python train.py --n_layer=8 --activation="clamped_swiglu" --normalize_top_k=false --routed_scale=0.5 --balance_loss=0.00178 --balance_bias=true --init_std_router=0.0195 --optimizer="muon_variant" --grad_clip=1.0 --batch_tokens=65536 --seq_len=1024 --train_tokens=470900000
Below are experts of layer 3 (counted from 0) of a mixture-of-experts language model. Rows are named down (a neuron's output weights, with its number) and show model dimensions 0-111. Each number is 200 + 30 x the weight over its row's rms, rounded and kept within 0 to 999.
Before each expert's rows: a language model's description of what the expert responds to. This comes from a sample of Wikipedia text that the model never trained on.

# expert 5
Description: Digits and P-word pieces. Single digits in tables, scores and dates (1, 0, 3), plus word pieces right after an initial P or p: Pennsylvania, Pakistan, pseudo.
down0,210,208,142,226,134,167,178,208,199,178,87,211,222,202,189,197,263,231,167,159,214,216,155,219,217,197,190,181,224,259,209,158,171,205,194,176,214,143,211,199,186,191,185,159,224,196,180,196,177,198,196,170,202,150,195,175,211,186,221,111,217,185,169,197,192,184,232,237,213,213,220,207,207,184,199,178,249,201,172,190,201,199,144,140,185,132,202,212,227,198,202,212,174,203,179,187,252,149,201,252,230,223,184,201,225,168,238,233,190,202,222,227
down1,182,191,196,199,163,217,211,181,182,246,153,166,215,238,218,225,174,300,199,123,177,165,266,204,188,195,178,211,176,148,186,185,195,207,213,162,207,148,168,224,230,216,260,217,232,242,137,192,210,208,199,201,205,200,199,218,176,191,153,190,171,200,204,155,189,205,260,190,199,182,209,207,189,182,216,200,191,210,225,201,189,242,147,215,228,194,250,163,169,185,195,199,253,187,188,139,136,210,188,160,203,210,176,220,165,246,196,177,204,171,193,152
down2,187,160,202,210,190,184,201,219,189,201,175,148,235,176,198,182,207,178,213,207,217,207,176,224,189,176,204,182,226,182,165,162,214,198,173,198,269,192,186,208,151,198,173,202,231,209,217,215,276,210,198,207,215,197,228,145,226,220,152,139,173,226,221,188,203,177,205,175,231,213,274,190,206,193,200,203,137,212,187,164,200,192,201,187,196,150,259,206,180,221,166,200,236,216,153,233,269,225,204,181,198,188,220,204,195,198,166,164,208,251,213,189
down3,236,239,197,224,217,205,187,195,166,167,162,181,185,191,205,259,162,258,172,215,258,223,218,222,192,205,200,147,224,225,199,230,232,200,217,230,173,162,229,236,186,212,193,178,172,245,228,189,173,176,217,184,178,229,230,193,200,178,136,188,201,234,189,201,242,177,172,229,251,211,210,200,173,183,302,167,224,196,204,215,225,197,234,194,136,215,188,201,162,201,172,139,200,189,215,172,200,199,206,222,184,183,207,170,199,173,195,222,135,119,199,210
down4,217,214,203,157,199,197,206,173,229,183,188,234,204,195,229,264,152,189,190,156,199,202,154,168,203,223,128,150,208,158,184,207,181,248,215,227,189,188,266,193,188,214,168,277,183,114,153,184,186,203,218,132,194,226,220,207,199,258,195,216,192,211,204,226,225,243,207,182,171,181,204,147,167,157,191,199,216,242,211,199,197,216,187,164,186,281,177,214,171,219,209,154,130,214,199,180,180,202,197,215,200,247,148,191,162,188,160,200,195,157,208,200
down5,169,174,267,210,209,203,195,199,202,232,190,205,173,216,190,204,255,171,222,179,191,160,204,223,193,198,191,181,212,245,223,191,190,295,191,173,206,195,230,208,214,201,158,210,137,273,177,180,233,167,205,197,175,191,225,198,149,216,194,201,192,193,224,226,196,251,265,206,225,196,227,181,225,197,182,209,151,194,196,222,207,192,208,181,258,246,225,211,171,211,194,129,177,196,236,176,199,142,190,273,246,198,190,225,170,174,226,226,160,201,201,191
down6,241,216,152,210,170,178,203,161,189,208,241,211,165,192,224,148,202,198,239,114,111,202,199,203,184,215,208,184,189,210,165,208,205,234,194,210,174,160,251,265,208,246,189,195,208,240,211,157,234,163,265,222,198,183,170,208,151,196,207,197,221,208,151,231,211,170,201,181,205,148,144,185,218,183,210,251,215,183,212,208,157,164,175,197,160,166,227,146,206,201,244,215,193,204,201,204,232,177,199,189,195,169,197,156,314,198,240,259,192,204,166,183
down7,173,190,193,201,193,193,201,166,188,218,197,170,175,263,187,216,261,196,172,220,237,249,200,231,163,221,204,203,244,197,208,228,204,254,201,185,198,203,233,240,256,282,165,220,190,201,213,248,249,268,198,189,201,237,199,205,223,95,197,203,228,258,181,212,197,162,176,198,130,195,236,203,187,177,204,186,200,231,160,170,201,166,202,219,200,165,200,198,208,200,233,184,192,219,173,216,144,180,244,211,212,156,172,150,203,235,185,177,174,282,177,248
down8,151,202,195,262,181,205,204,203,216,209,163,192,199,217,217,210,221,109,185,200,202,262,211,125,241,184,151,188,192,217,188,234,231,171,175,192,178,245,195,140,202,161,222,198,198,269,216,248,188,231,148,227,239,200,170,236,200,201,160,124,172,172,199,201,124,200,201,179,214,214,226,175,196,212,192,203,213,186,160,240,222,201,178,210,203,194,244,180,251,157,173,223,198,191,200,115,236,201,203,157,208,215,194,216,183,198,209,249,287,205,189,210
down9,207,219,249,193,241,179,191,202,154,214,217,182,198,225,133,258,168,199,233,210,206,190,209,189,169,254,204,231,200,199,183,177,177,184,294,154,156,235,257,190,222,254,199,233,174,193,211,203,206,187,192,212,224,215,229,157,185,200,217,271,273,193,243,192,150,202,176,148,183,202,170,231,208,223,193,109,183,181,211,238,236,192,235,205,202,242,198,211,199,166,200,227,200,193,179,196,192,184,160,166,216,95,205,200,178,217,204,175,146,205,246,172
down10,211,165,278,218,177,208,197,220,202,229,239,206,202,233,195,156,161,280,223,140,187,162,200,208,224,227,235,206,170,157,191,163,199,183,231,214,203,225,199,209,224,134,213,212,202,147,276,183,160,220,218,193,213,150,234,253,167,186,146,250,221,255,209,143,201,212,214,240,207,199,192,180,180,217,177,194,205,193,198,228,192,210,185,231,230,206,148,157,189,188,203,244,251,188,181,295,189,179,202,232,222,197,270,280,216,181,201,141,180,201,196,244
down11,195,199,132,192,202,187,177,188,196,211,200,204,218,194,246,194,173,247,234,198,194,241,214,199,195,162,226,201,203,137,204,198,224,212,201,209,161,193,190,200,206,222,249,171,232,207,173,216,176,198,208,214,206,190,245,199,196,201,191,222,203,255,197,194,200,182,195,199,209,219,199,186,297,201,180,245,189,183,200,210,196,213,213,218,232,110,177,193,218,199,285,197,182,193,173,271,136,211,201,204,149,206,206,239,238,194,197,191,200,255,200,174
down12,200,201,195,159,186,185,203,199,195,205,177,195,188,125,148,152,201,257,199,197,220,193,195,179,196,256,193,170,184,177,205,196,196,203,213,200,125,179,190,211,300,205,239,234,193,197,171,187,148,242,197,189,213,197,226,188,172,192,195,184,193,219,197,212,221,212,233,182,197,149,207,172,164,147,225,201,235,253,201,184,231,158,191,208,232,195,208,199,205,207,183,127,151,200,256,195,204,175,162,130,196,240,195,199,142,218,226,207,168,217,201,207
down13,164,200,197,169,177,194,213,132,277,213,139,216,204,204,198,228,159,196,202,116,199,218,163,184,256,178,241,211,225,199,185,216,169,189,221,202,151,190,219,196,204,197,233,224,253,194,182,215,178,221,172,176,232,268,205,205,163,183,115,154,200,162,197,199,151,204,204,189,145,164,209,236,200,127,178,193,211,194,165,201,256,184,159,208,184,176,200,202,247,196,164,198,205,250,203,172,228,164,214,203,207,222,204,222,154,203,201,222,204,227,209,200
down14,209,205,183,222,219,253,203,183,138,181,260,197,231,159,207,198,201,203,182,205,247,205,203,215,232,183,207,207,202,213,263,100,132,186,202,205,209,163,215,183,204,213,171,134,173,223,220,157,124,173,257,208,182,186,235,239,192,190,221,223,239,175,187,190,207,236,171,214,197,192,170,231,186,200,199,149,176,244,199,183,168,185,240,207,196,178,215,221,170,178,206,191,206,233,202,239,186,235,224,232,203,158,205,193,142,217,258,185,223,276,200,179
down15,179,188,212,210,264,207,175,188,242,197,192,241,217,202,206,152,202,145,222,189,261,210,164,172,196,174,196,229,198,167,168,151,188,213,198,199,172,221,213,206,247,180,193,200,129,197,198,173,178,231,195,239,188,127,213,205,237,193,200,176,173,176,149,121,251,218,206,240,164,157,289,201,202,201,246,234,127,192,210,214,150,214,202,206,169,204,228,203,218,200,176,198,149,184,211,188,180,202,244,198,155,255,158,219,203,152,312,187,188,216,217,164
down16,209,224,196,252,174,201,200,242,188,163,198,265,203,227,187,210,150,254,176,192,125,200,185,208,264,199,127,177,246,235,193,197,170,180,161,225,143,218,203,231,219,195,198,186,203,175,273,205,149,197,257,219,139,186,216,216,222,171,200,182,218,208,217,196,188,187,210,216,233,244,252,190,204,201,220,168,141,214,200,225,146,215,192,184,213,204,240,199,217,161,195,230,204,169,181,173,139,242,237,169,202,200,201,209,218,191,190,191,192,228,196,201
down17,180,227,207,252,172,258,200,205,253,251,196,172,208,211,200,201,205,214,143,180,198,173,234,282,195,209,214,202,185,188,177,225,188,108,200,221,195,184,175,195,226,178,212,195,127,198,163,145,182,227,155,241,196,176,194,198,297,179,152,247,231,232,237,185,195,233,193,217,203,199,192,196,256,214,244,170,169,262,206,209,191,250,152,181,228,174,288,153,213,184,203,248,235,126,228,206,203,202,215,220,203,282,204,295,217,222,233,187,176,203,159,207
down18,209,191,198,199,200,200,199,217,206,185,233,158,207,221,201,203,199,191,127,158,217,214,191,201,256,228,168,195,225,197,172,212,143,198,230,179,231,185,186,197,209,163,205,237,223,219,192,141,254,209,295,252,141,232,182,185,201,236,270,212,200,200,225,183,198,238,215,205,210,154,191,202,198,193,193,205,198,255,177,145,210,171,201,235,201,202,209,215,202,288,226,220,205,219,205,192,219,180,228,203,140,231,201,221,263,201,252,162,219,185,243,211
down19,152,220,198,263,207,193,171,205,209,202,201,203,196,176,208,200,136,208,242,205,166,197,188,189,252,227,186,219,210,192,192,142,190,213,199,180,204,183,246,177,166,220,155,120,148,181,190,134,175,197,199,199,187,224,188,252,284,228,233,199,207,237,203,174,195,171,180,251,196,221,244,223,207,164,193,201,277,172,203,192,232,189,126,167,243,225,139,202,257,218,181,196,214,167,217,243,167,205,180,233,212,200,198,165,151,204,202,205,205,168,213,193
down20,238,141,238,154,211,173,249,215,184,215,255,156,164,188,156,188,231,164,212,170,197,155,180,204,231,220,201,181,167,201,126,230,203,192,209,219,204,204,200,195,163,140,223,179,218,125,204,219,167,201,214,221,212,200,234,219,174,217,213,234,186,202,211,153,178,207,194,220,201,193,162,152,203,264,210,177,145,196,183,209,283,198,216,194,216,201,205,225,197,200,197,224,244,206,181,217,219,205,194,143,196,96,207,207,190,175,227,120,215,182,204,205
down21,193,183,204,257,227,210,200,218,191,200,179,207,205,201,103,203,217,179,200,200,230,253,212,136,202,188,167,196,193,233,210,245,216,243,176,166,183,237,225,227,228,222,152,198,195,212,211,202,228,212,198,204,200,213,203,187,199,206,160,269,161,201,200,198,207,211,199,184,173,152,204,186,198,156,201,200,146,198,208,229,265,250,188,190,242,224,201,220,78,201,222,203,203,161,244,197,234,217,184,236,214,252,201,189,125,251,204,208,214,194,190,239
down22,201,196,152,188,134,211,193,147,187,197,219,279,202,181,252,225,210,236,202,186,182,188,213,201,213,191,206,210,142,229,226,180,215,200,215,204,138,211,224,200,201,211,174,164,178,210,215,205,212,189,208,147,204,174,188,220,191,198,224,249,197,199,170,186,206,194,199,200,127,217,203,213,194,221,255,190,194,169,202,186,222,166,161,181,241,198,230,201,139,195,207,153,143,164,204,194,243,204,240,223,185,174,123,216,203,207,324,246,98,227,232,200
down23,205,188,171,183,175,240,202,182,182,203,223,200,218,163,240,188,176,261,185,156,214,215,128,200,202,173,173,177,202,199,151,212,200,145,259,248,211,226,196,199,152,198,254,190,158,203,240,192,206,220,178,165,206,207,215,218,277,201,166,209,198,178,202,167,205,206,214,233,142,201,162,197,197,169,197,231,203,167,222,181,218,175,207,213,200,224,187,235,172,187,246,196,164,122,149,215,186,196,231,176,260,245,172,245,231,234,200,127,260,182,218,193
down24,186,194,185,199,201,196,180,233,208,199,170,200,262,186,193,183,168,193,199,190,132,196,254,186,209,236,196,198,278,202,182,219,220,226,209,242,211,184,216,201,151,238,257,200,199,239,208,215,196,189,129,153,201,196,213,213,205,243,180,190,229,260,199,198,165,222,200,265,190,129,218,198,203,203,206,174,217,198,188,210,199,218,148,196,213,233,169,160,196,200,238,196,174,196,246,216,200,182,189,217,161,169,195,241,240,200,205,168,156,165,227,212
down25,210,200,199,209,208,205,228,175,162,200,207,155,207,196,201,262,283,200,130,224,170,187,187,185,197,181,217,189,186,165,229,176,267,214,198,192,169,229,195,210,200,181,208,157,196,203,179,206,195,216,233,231,174,207,241,200,168,181,218,167,181,136,206,181,253,221,208,194,201,213,164,247,200,149,211,204,164,194,178,171,250,267,170,185,204,204,254,219,204,200,213,191,202,203,207,201,228,212,172,118,262,193,239,204,230,165,188,176,242,194,209,167
down26,184,214,200,221,207,194,211,172,206,210,206,213,179,134,199,200,215,230,252,236,231,258,201,189,202,214,152,118,186,203,207,228,228,196,180,230,207,218,257,190,245,235,201,203,181,177,220,208,240,192,245,195,199,123,197,202,272,210,241,169,226,200,178,205,192,182,199,228,202,228,207,200,183,213,151,193,182,221,228,159,89,288,187,201,258,199,175,201,200,207,252,209,190,213,159,173,137,187,255,212,196,193,175,184,198,183,199,200,163,186,188,212
down27,193,200,249,195,234,180,213,207,206,207,138,220,203,194,206,203,197,200,199,217,252,202,166,258,213,188,192,139,209,268,202,202,181,201,177,202,260,192,214,178,200,184,189,192,177,199,245,202,205,213,155,217,220,182,135,217,212,285,219,211,198,215,176,188,188,207,207,172,237,225,221,191,159,266,199,175,127,200,157,179,225,214,235,201,188,204,193,214,202,195,201,135,200,198,247,237,181,175,228,168,202,157,212,266,101,139,228,172,200,196,175,176
down28,252,225,177,192,201,256,164,233,199,185,224,195,250,197,171,191,190,200,233,202,185,168,204,207,243,202,285,191,184,187,215,195,207,178,170,201,175,178,229,262,197,249,249,208,177,213,199,202,162,192,207,193,202,177,208,256,215,197,201,186,194,185,147,192,236,190,183,200,186,145,191,198,225,187,187,233,183,188,159,204,200,188,200,189,204,199,207,226,166,251,148,216,234,228,222,206,167,205,146,184,198,185,146,214,220,194,208,102,167,165,229,194
down29,194,205,166,219,196,222,197,193,233,197,203,179,182,204,200,173,268,255,197,258,209,181,232,253,185,186,213,165,199,151,194,230,206,180,227,198,203,170,177,246,202,196,201,283,200,211,254,235,226,201,185,217,220,175,198,186,273,204,150,226,190,201,261,196,158,199,149,231,199,134,202,172,211,248,162,202,203,200,183,192,131,153,130,193,204,218,200,240,163,168,211,213,144,240,242,173,217,195,191,196,220,192,226,179,161,191,216,140,98,149,208,219
down30,180,208,190,232,175,268,197,217,212,183,208,179,139,246,195,136,199,212,209,182,178,190,190,204,223,146,199,197,176,191,226,207,271,200,155,217,104,196,157,220,199,221,195,164,143,197,202,198,212,217,196,178,200,185,152,188,227,174,175,243,200,181,161,196,131,189,202,249,216,133,239,191,234,201,184,161,225,239,189,195,200,200,208,203,178,190,151,168,197,154,215,224,201,178,233,199,198,183,199,197,229,214,220,167,244,199,203,187,197,192,116,254
down31,137,158,239,207,183,211,268,221,173,204,221,183,197,214,228,244,216,180,205,179,200,150,221,182,262,190,170,190,165,210,236,201,206,170,148,193,204,184,217,204,256,242,192,192,208,217,228,238,201,228,200,219,199,182,224,145,244,206,244,249,206,218,141,144,206,199,169,196,96,152,192,275,146,288,132,212,171,178,187,267,200,246,214,157,168,198,201,139,203,177,202,172,159,198,187,215,165,202,155,165,212,197,201,199,201,238,255,184,183,184,204,203
down32,197,221,201,269,181,205,187,213,256,188,199,181,161,184,241,209,195,179,186,212,222,138,220,187,205,203,134,203,204,198,184,191,246,166,189,198,213,231,190,228,181,176,195,206,180,207,213,182,135,254,187,266,170,200,201,179,211,232,146,241,265,160,190,204,195,201,210,220,193,219,200,192,213,240,175,173,263,279,200,164,200,200,200,210,262,229,222,200,174,171,176,166,200,215,205,196,201,147,181,181,136,279,151,210,201,201,195,200,181,166,204,173
down33,162,199,239,178,181,189,207,190,156,213,267,212,195,226,216,185,247,200,215,218,199,210,201,281,240,200,152,160,207,218,212,161,201,200,199,202,214,186,145,194,177,204,215,238,158,183,224,227,189,172,175,199,208,149,211,160,183,190,189,223,233,223,205,209,235,194,200,230,247,192,195,185,211,233,197,205,202,245,229,234,236,241,183,210,207,206,198,222,163,190,223,217,135,173,241,198,186,184,181,201,166,171,209,189,199,154,184,165,239,191,170,173
down34,218,193,177,176,200,214,139,193,163,170,206,227,203,198,200,264,148,199,196,155,199,211,197,261,183,197,195,203,194,174,231,183,295,200,202,226,153,178,174,187,199,168,164,252,218,214,167,153,210,187,213,197,211,222,214,212,203,201,183,180,211,196,203,248,154,203,171,208,212,196,184,199,166,180,212,190,162,196,165,176,210,152,158,200,205,200,231,144,181,190,202,198,206,231,237,200,166,211,214,202,198,265,197,204,261,272,121,190,193,209,173,198
down35,222,230,202,186,261,161,192,179,182,205,250,239,199,205,205,228,147,236,230,212,174,201,202,162,197,200,204,237,215,225,209,200,189,211,167,220,201,223,159,150,178,191,148,236,201,169,235,202,214,210,198,208,208,206,185,186,202,192,200,192,254,240,200,120,214,214,171,143,186,179,194,183,204,163,199,185,187,210,189,196,286,173,218,238,212,129,212,200,160,256,166,192,233,231,160,147,202,209,245,173,217,161,228,174,182,242,190,245,188,160,248,213
down36,215,270,189,195,234,188,175,201,197,243,211,228,233,170,143,203,156,183,226,221,192,204,201,143,203,158,195,211,214,201,186,170,185,207,192,128,189,203,249,190,175,199,231,201,139,194,218,198,221,205,200,242,252,196,193,200,190,235,252,232,207,204,217,159,191,178,181,188,191,142,196,259,197,177,145,280,184,175,182,176,171,206,215,207,199,170,204,185,183,184,218,297,210,208,227,152,120,199,277,183,193,172,216,187,197,210,201,209,177,154,168,256
down37,195,218,201,225,153,199,200,218,179,180,174,203,205,200,162,196,192,135,157,159,206,207,175,214,214,172,162,224,191,115,227,202,194,227,230,172,204,169,273,154,265,190,225,303,235,248,199,127,170,177,198,186,247,177,200,201,176,197,177,203,157,224,233,199,142,262,219,250,188,199,244,189,198,220,238,292,195,242,223,172,220,202,195,223,210,255,201,200,147,205,196,169,199,205,229,151,136,188,156,184,203,218,177,204,171,204,198,193,241,213,230,164
down38,162,142,225,180,213,218,195,168,186,197,179,203,204,261,188,211,196,118,214,197,188,217,200,196,197,211,215,213,214,194,207,151,203,173,198,177,160,218,222,152,199,217,186,233,180,240,196,200,199,231,273,248,158,202,229,266,240,222,222,189,141,162,248,195,213,242,223,221,174,197,205,233,162,245,211,199,200,150,208,141,191,191,183,219,201,153,167,156,214,188,182,194,153,251,193,271,166,189,183,253,154,193,273,200,211,197,200,202,195,216,205,165
down39,190,201,201,199,223,151,204,237,257,244,202,207,202,178,123,200,207,200,183,234,152,211,196,202,172,211,201,201,172,230,217,190,163,177,243,131,270,204,226,217,219,161,203,227,139,192,197,185,147,222,202,197,237,200,198,201,200,184,200,140,223,168,212,200,202,185,171,195,187,156,212,193,146,166,199,122,194,169,176,232,230,181,216,170,223,191,222,210,197,168,200,204,143,206,190,230,166,217,222,198,235,198,153,173,257,166,106,177,248,218,140,190
down40,180,194,211,165,199,163,242,203,198,214,200,204,193,223,208,191,212,202,210,228,246,202,156,247,212,189,194,187,253,198,166,182,160,188,151,197,259,177,231,257,194,234,142,206,184,170,207,192,173,258,274,188,140,177,170,196,202,153,170,163,204,246,161,217,212,178,209,247,204,201,223,199,176,205,200,162,200,159,199,196,216,201,205,180,200,187,186,203,220,231,147,200,218,243,163,203,236,209,213,252,154,245,205,192,223,202,179,271,197,235,201,222
down41,202,148,190,203,204,230,245,277,190,196,192,189,174,210,238,179,164,242,154,187,214,199,199,237,217,198,149,118,208,154,228,186,203,202,205,152,203,167,198,228,173,208,199,152,211,159,201,214,192,212,264,214,179,194,172,202,152,195,189,163,192,190,149,192,197,188,229,200,233,197,235,219,239,169,194,208,202,213,186,217,137,228,201,184,183,207,166,209,202,175,239,203,174,255,198,196,267,170,202,222,222,206,147,192,250,203,266,209,200,203,180,252
down42,169,187,206,197,185,218,191,211,218,216,235,191,235,157,200,166,259,208,192,191,180,188,201,211,232,200,213,212,185,189,170,204,224,163,237,228,183,199,180,210,152,214,205,209,145,151,243,182,203,218,225,218,204,190,169,190,251,233,161,211,202,210,284,217,200,247,203,194,199,196,262,200,179,203,278,148,200,250,178,197,269,143,147,133,238,193,117,187,196,198,189,224,170,226,219,181,192,206,215,172,186,210,213,220,200,174,174,206,160,219,191,231
down43,183,242,185,180,183,202,195,210,204,238,192,187,197,226,175,221,128,271,200,205,200,209,185,186,215,218,180,172,196,149,201,225,167,189,167,172,193,229,173,188,179,159,211,229,198,194,187,244,207,222,211,180,194,213,217,251,200,192,169,137,202,191,217,200,200,164,245,248,175,139,224,190,180,216,132,199,201,193,190,267,255,194,217,160,202,199,216,178,177,240,244,255,208,194,207,196,194,183,168,211,207,260,179,145,203,222,200,189,234,176,208,129
down44,200,254,199,181,228,206,130,222,237,202,213,199,208,202,176,249,163,239,243,186,172,209,158,173,229,199,243,189,218,216,194,207,204,248,200,285,159,196,213,162,224,200,236,262,194,199,204,243,208,213,214,160,194,171,180,213,230,152,249,158,191,200,215,156,192,131,211,188,212,201,200,175,128,175,205,161,230,147,227,211,212,226,242,223,196,202,206,176,203,232,180,174,201,222,232,203,181,169,208,214,204,231,171,163,188,206,152,191,132,210,186,192
down45,245,194,234,176,199,204,177,269,196,179,188,232,190,193,200,129,211,195,184,251,181,231,247,200,202,216,224,168,194,128,200,215,194,223,201,227,237,194,233,138,221,117,205,175,203,205,234,194,148,197,208,227,222,190,189,144,226,232,175,254,166,177,176,123,235,200,209,208,209,163,199,186,140,264,219,160,217,206,170,197,202,159,196,191,223,184,255,209,205,191,180,168,223,169,216,199,169,268,165,172,196,183,168,199,200,176,256,241,200,231,193,175
down46,174,214,196,196,218,201,204,119,227,202,223,207,156,244,231,196,200,153,205,200,225,191,227,169,211,204,263,260,218,205,257,156,189,198,185,191,218,113,191,235,272,219,201,220,188,173,220,200,198,219,213,211,254,206,171,172,204,229,236,168,261,217,192,194,202,194,167,168,196,179,205,192,196,207,213,226,242,220,182,181,156,221,197,270,224,200,209,145,210,197,227,203,204,195,217,157,248,171,214,223,167,203,155,123,200,191,203,222,210,206,138,267
down47,217,200,187,259,207,199,175,210,134,178,200,222,195,189,219,201,209,188,191,217,188,273,158,175,193,251,204,237,188,188,201,214,127,237,213,240,246,167,233,220,193,193,200,222,227,198,212,245,199,241,200,200,181,206,178,197,314,218,253,160,180,206,208,194,173,199,216,183,199,193,126,176,203,177,198,194,178,174,151,208,210,180,214,154,221,194,200,182,205,196,156,214,225,178,150,197,199,198,196,168,268,256,184,193,216,211,168,224,181,199,209,237
down48,200,238,215,227,194,169,176,181,260,195,230,212,194,211,233,236,197,202,206,217,209,198,160,200,204,167,193,221,187,192,198,209,211,277,190,218,217,199,179,182,250,201,199,209,197,200,182,198,208,179,162,216,194,200,148,196,192,249,199,189,191,162,205,218,166,198,212,222,215,194,171,250,183,196,230,193,207,209,189,206,197,214,252,263,132,215,195,184,179,208,201,185,213,177,147,223,180,200,223,201,182,250,240,276,114,204,207,174,272,231,199,192
down49,161,207,176,128,191,227,290,197,242,167,176,197,159,186,192,193,188,202,216,241,251,203,216,200,234,197,200,175,195,138,223,142,215,295,194,212,246,228,167,203,168,208,181,206,203,246,224,221,199,212,182,265,165,250,186,199,188,211,207,194,183,198,197,185,256,215,200,201,190,206,248,140,147,213,175,200,206,154,197,180,192,185,221,247,185,179,182,160,221,197,208,218,207,234,173,200,226,177,196,208,168,179,186,199,198,197,216,201,202,207,223,204
down50,187,205,231,231,203,279,199,200,194,227,221,200,198,186,201,199,229,201,200,159,156,199,236,203,242,198,217,183,188,202,207,138,255,238,193,200,164,199,200,146,236,197,222,147,182,252,215,221,209,220,225,183,189,207,285,158,250,154,209,158,188,221,202,161,157,208,198,127,204,212,212,213,214,213,215,208,178,210,182,216,290,251,232,209,202,204,208,171,246,243,177,183,171,199,210,167,208,195,204,161,153,188,189,234,222,170,189,201,200,214,192,165
down51,163,173,159,173,205,213,218,200,199,208,199,222,167,156,220,196,201,204,204,254,204,214,209,253,201,195,188,249,148,150,200,214,137,227,183,179,203,197,185,196,214,200,195,199,207,223,261,252,199,222,229,200,172,134,202,218,197,200,172,239,195,161,194,180,204,196,178,185,254,207,216,207,191,190,240,183,216,200,196,223,295,200,198,210,199,206,183,121,197,197,150,270,187,219,215,230,208,228,210,279,190,223,169,183,267,201,228,185,124,256,230,139
down52,201,251,203,165,191,221,201,201,221,213,151,102,257,178,136,186,270,155,179,188,210,230,165,225,191,229,225,200,243,215,206,161,203,224,167,195,249,169,199,185,207,195,143,241,225,201,217,173,219,209,221,250,193,209,123,195,252,236,198,232,189,198,223,236,218,168,203,227,140,178,224,251,200,140,192,226,201,208,183,218,210,187,236,221,149,194,190,211,176,207,201,238,201,262,172,200,187,171,186,188,205,206,124,204,237,204,183,253,167,200,179,175
down53,185,196,230,210,200,204,233,193,172,192,194,203,200,204,161,263,110,181,219,210,229,219,158,236,182,213,197,205,202,197,154,204,204,192,127,197,222,215,161,196,166,132,185,210,199,180,141,150,215,194,220,211,194,200,181,219,165,200,193,245,167,250,167,199,200,198,193,219,131,222,185,198,199,173,191,176,272,195,198,168,189,183,199,226,211,219,192,183,189,328,181,141,197,182,222,231,211,192,202,105,176,186,188,197,166,139,209,217,198,224,214,200
down54,221,181,245,194,233,201,195,226,196,220,191,235,170,239,168,201,144,194,273,202,168,197,193,158,191,196,219,192,212,269,211,246,207,201,158,222,187,213,223,235,230,214,204,232,204,203,179,180,192,240,174,117,219,199,214,227,198,222,198,201,174,195,196,195,137,196,200,205,194,213,201,253,233,151,140,163,199,210,192,170,181,249,211,198,235,265,187,219,193,183,224,209,244,156,198,210,142,180,200,145,175,291,226,155,169,258,253,252,159,200,165,202
down55,208,200,197,230,190,202,200,188,199,218,188,190,188,193,203,195,194,196,253,203,170,228,192,218,197,220,196,258,198,225,99,179,160,214,192,204,160,166,253,199,227,196,175,221,236,190,187,230,199,198,166,232,199,203,230,132,196,237,247,191,212,200,200,180,236,176,190,203,200,193,182,254,258,195,183,206,202,218,204,160,183,219,187,183,220,185,217,134,183,190,199,203,230,204,219,178,196,164,226,264,138,183,217,154,221,214,268,187,184,220,213,232
down56,216,214,187,213,206,199,226,212,163,175,171,203,138,201,193,201,204,172,201,183,247,96,241,199,235,202,162,144,184,114,204,214,208,182,221,283,191,241,202,206,185,204,206,231,173,232,174,166,205,189,149,185,188,180,177,184,203,198,200,212,207,207,221,174,204,216,169,234,196,206,188,238,249,220,198,179,228,246,227,234,190,209,202,164,152,194,170,197,170,202,192,180,167,231,181,165,199,212,181,223,208,242,216,147,157,168,239,179,211,163,156,199
down57,110,192,192,151,205,208,182,227,192,252,195,216,199,224,217,200,202,200,187,183,193,164,206,188,264,218,177,204,201,225,213,195,200,219,201,194,241,163,169,243,216,257,261,212,122,137,193,167,261,205,185,192,241,170,211,198,153,247,207,185,231,201,199,173,223,184,210,183,166,201,214,179,191,218,142,187,183,178,163,149,193,233,221,229,202,211,202,197,222,230,277,243,226,214,167,165,184,227,200,196,238,145,181,199,219,233,189,135,187,222,200,219
down58,227,190,196,237,234,182,145,241,174,210,173,203,181,203,211,193,187,231,200,211,198,201,197,185,193,197,206,195,185,199,200,265,247,230,192,246,199,187,184,161,259,201,250,186,180,209,212,204,194,238,186,204,173,199,211,178,205,203,193,242,155,203,186,210,205,262,159,209,167,157,198,212,200,174,210,224,221,199,242,140,255,178,187,223,196,232,268,232,207,193,188,198,195,164,200,179,224,202,240,137,242,142,215,204,173,167,172,143,190,198,241,199
down59,187,207,160,244,179,168,198,215,202,219,126,168,201,237,225,187,157,241,214,213,203,219,255,216,181,201,201,145,218,248,197,219,176,176,181,145,199,151,199,212,166,209,175,187,183,204,116,266,177,257,199,213,253,209,180,190,217,108,164,202,188,209,145,237,129,213,187,198,166,196,208,182,161,194,213,202,183,176,205,199,172,174,207,252,205,186,251,173,215,214,221,157,199,256,196,191,225,204,212,182,218,215,197,224,216,219,195,173,157,247,188,197
down60,210,249,198,191,200,197,145,186,144,222,182,197,188,256,226,209,200,198,204,200,206,118,181,241,198,217,209,191,220,224,178,168,187,208,201,176,231,194,171,199,160,258,235,145,181,262,194,240,182,238,261,293,222,174,229,200,233,240,218,227,222,175,140,191,266,312,301,157,194,200,200,234,205,211,202,147,213,135,194,221,190,183,231,185,200,171,216,210,161,212,200,203,230,198,235,197,186,180,226,198,213,239,201,262,192,152,235,216,215,203,193,221
down61,167,210,188,190,201,219,220,215,167,243,201,208,137,201,190,169,197,185,179,195,190,183,218,250,180,200,205,189,236,203,211,200,217,172,183,200,250,209,183,196,181,139,240,200,239,269,233,199,220,201,196,222,155,196,132,171,260,215,224,194,180,226,200,193,211,210,193,210,205,207,200,185,203,223,192,275,264,151,145,199,150,213,177,215,217,259,200,199,205,194,236,189,207,201,195,154,186,195,199,186,163,171,189,256,198,188,195,200,276,188,201,217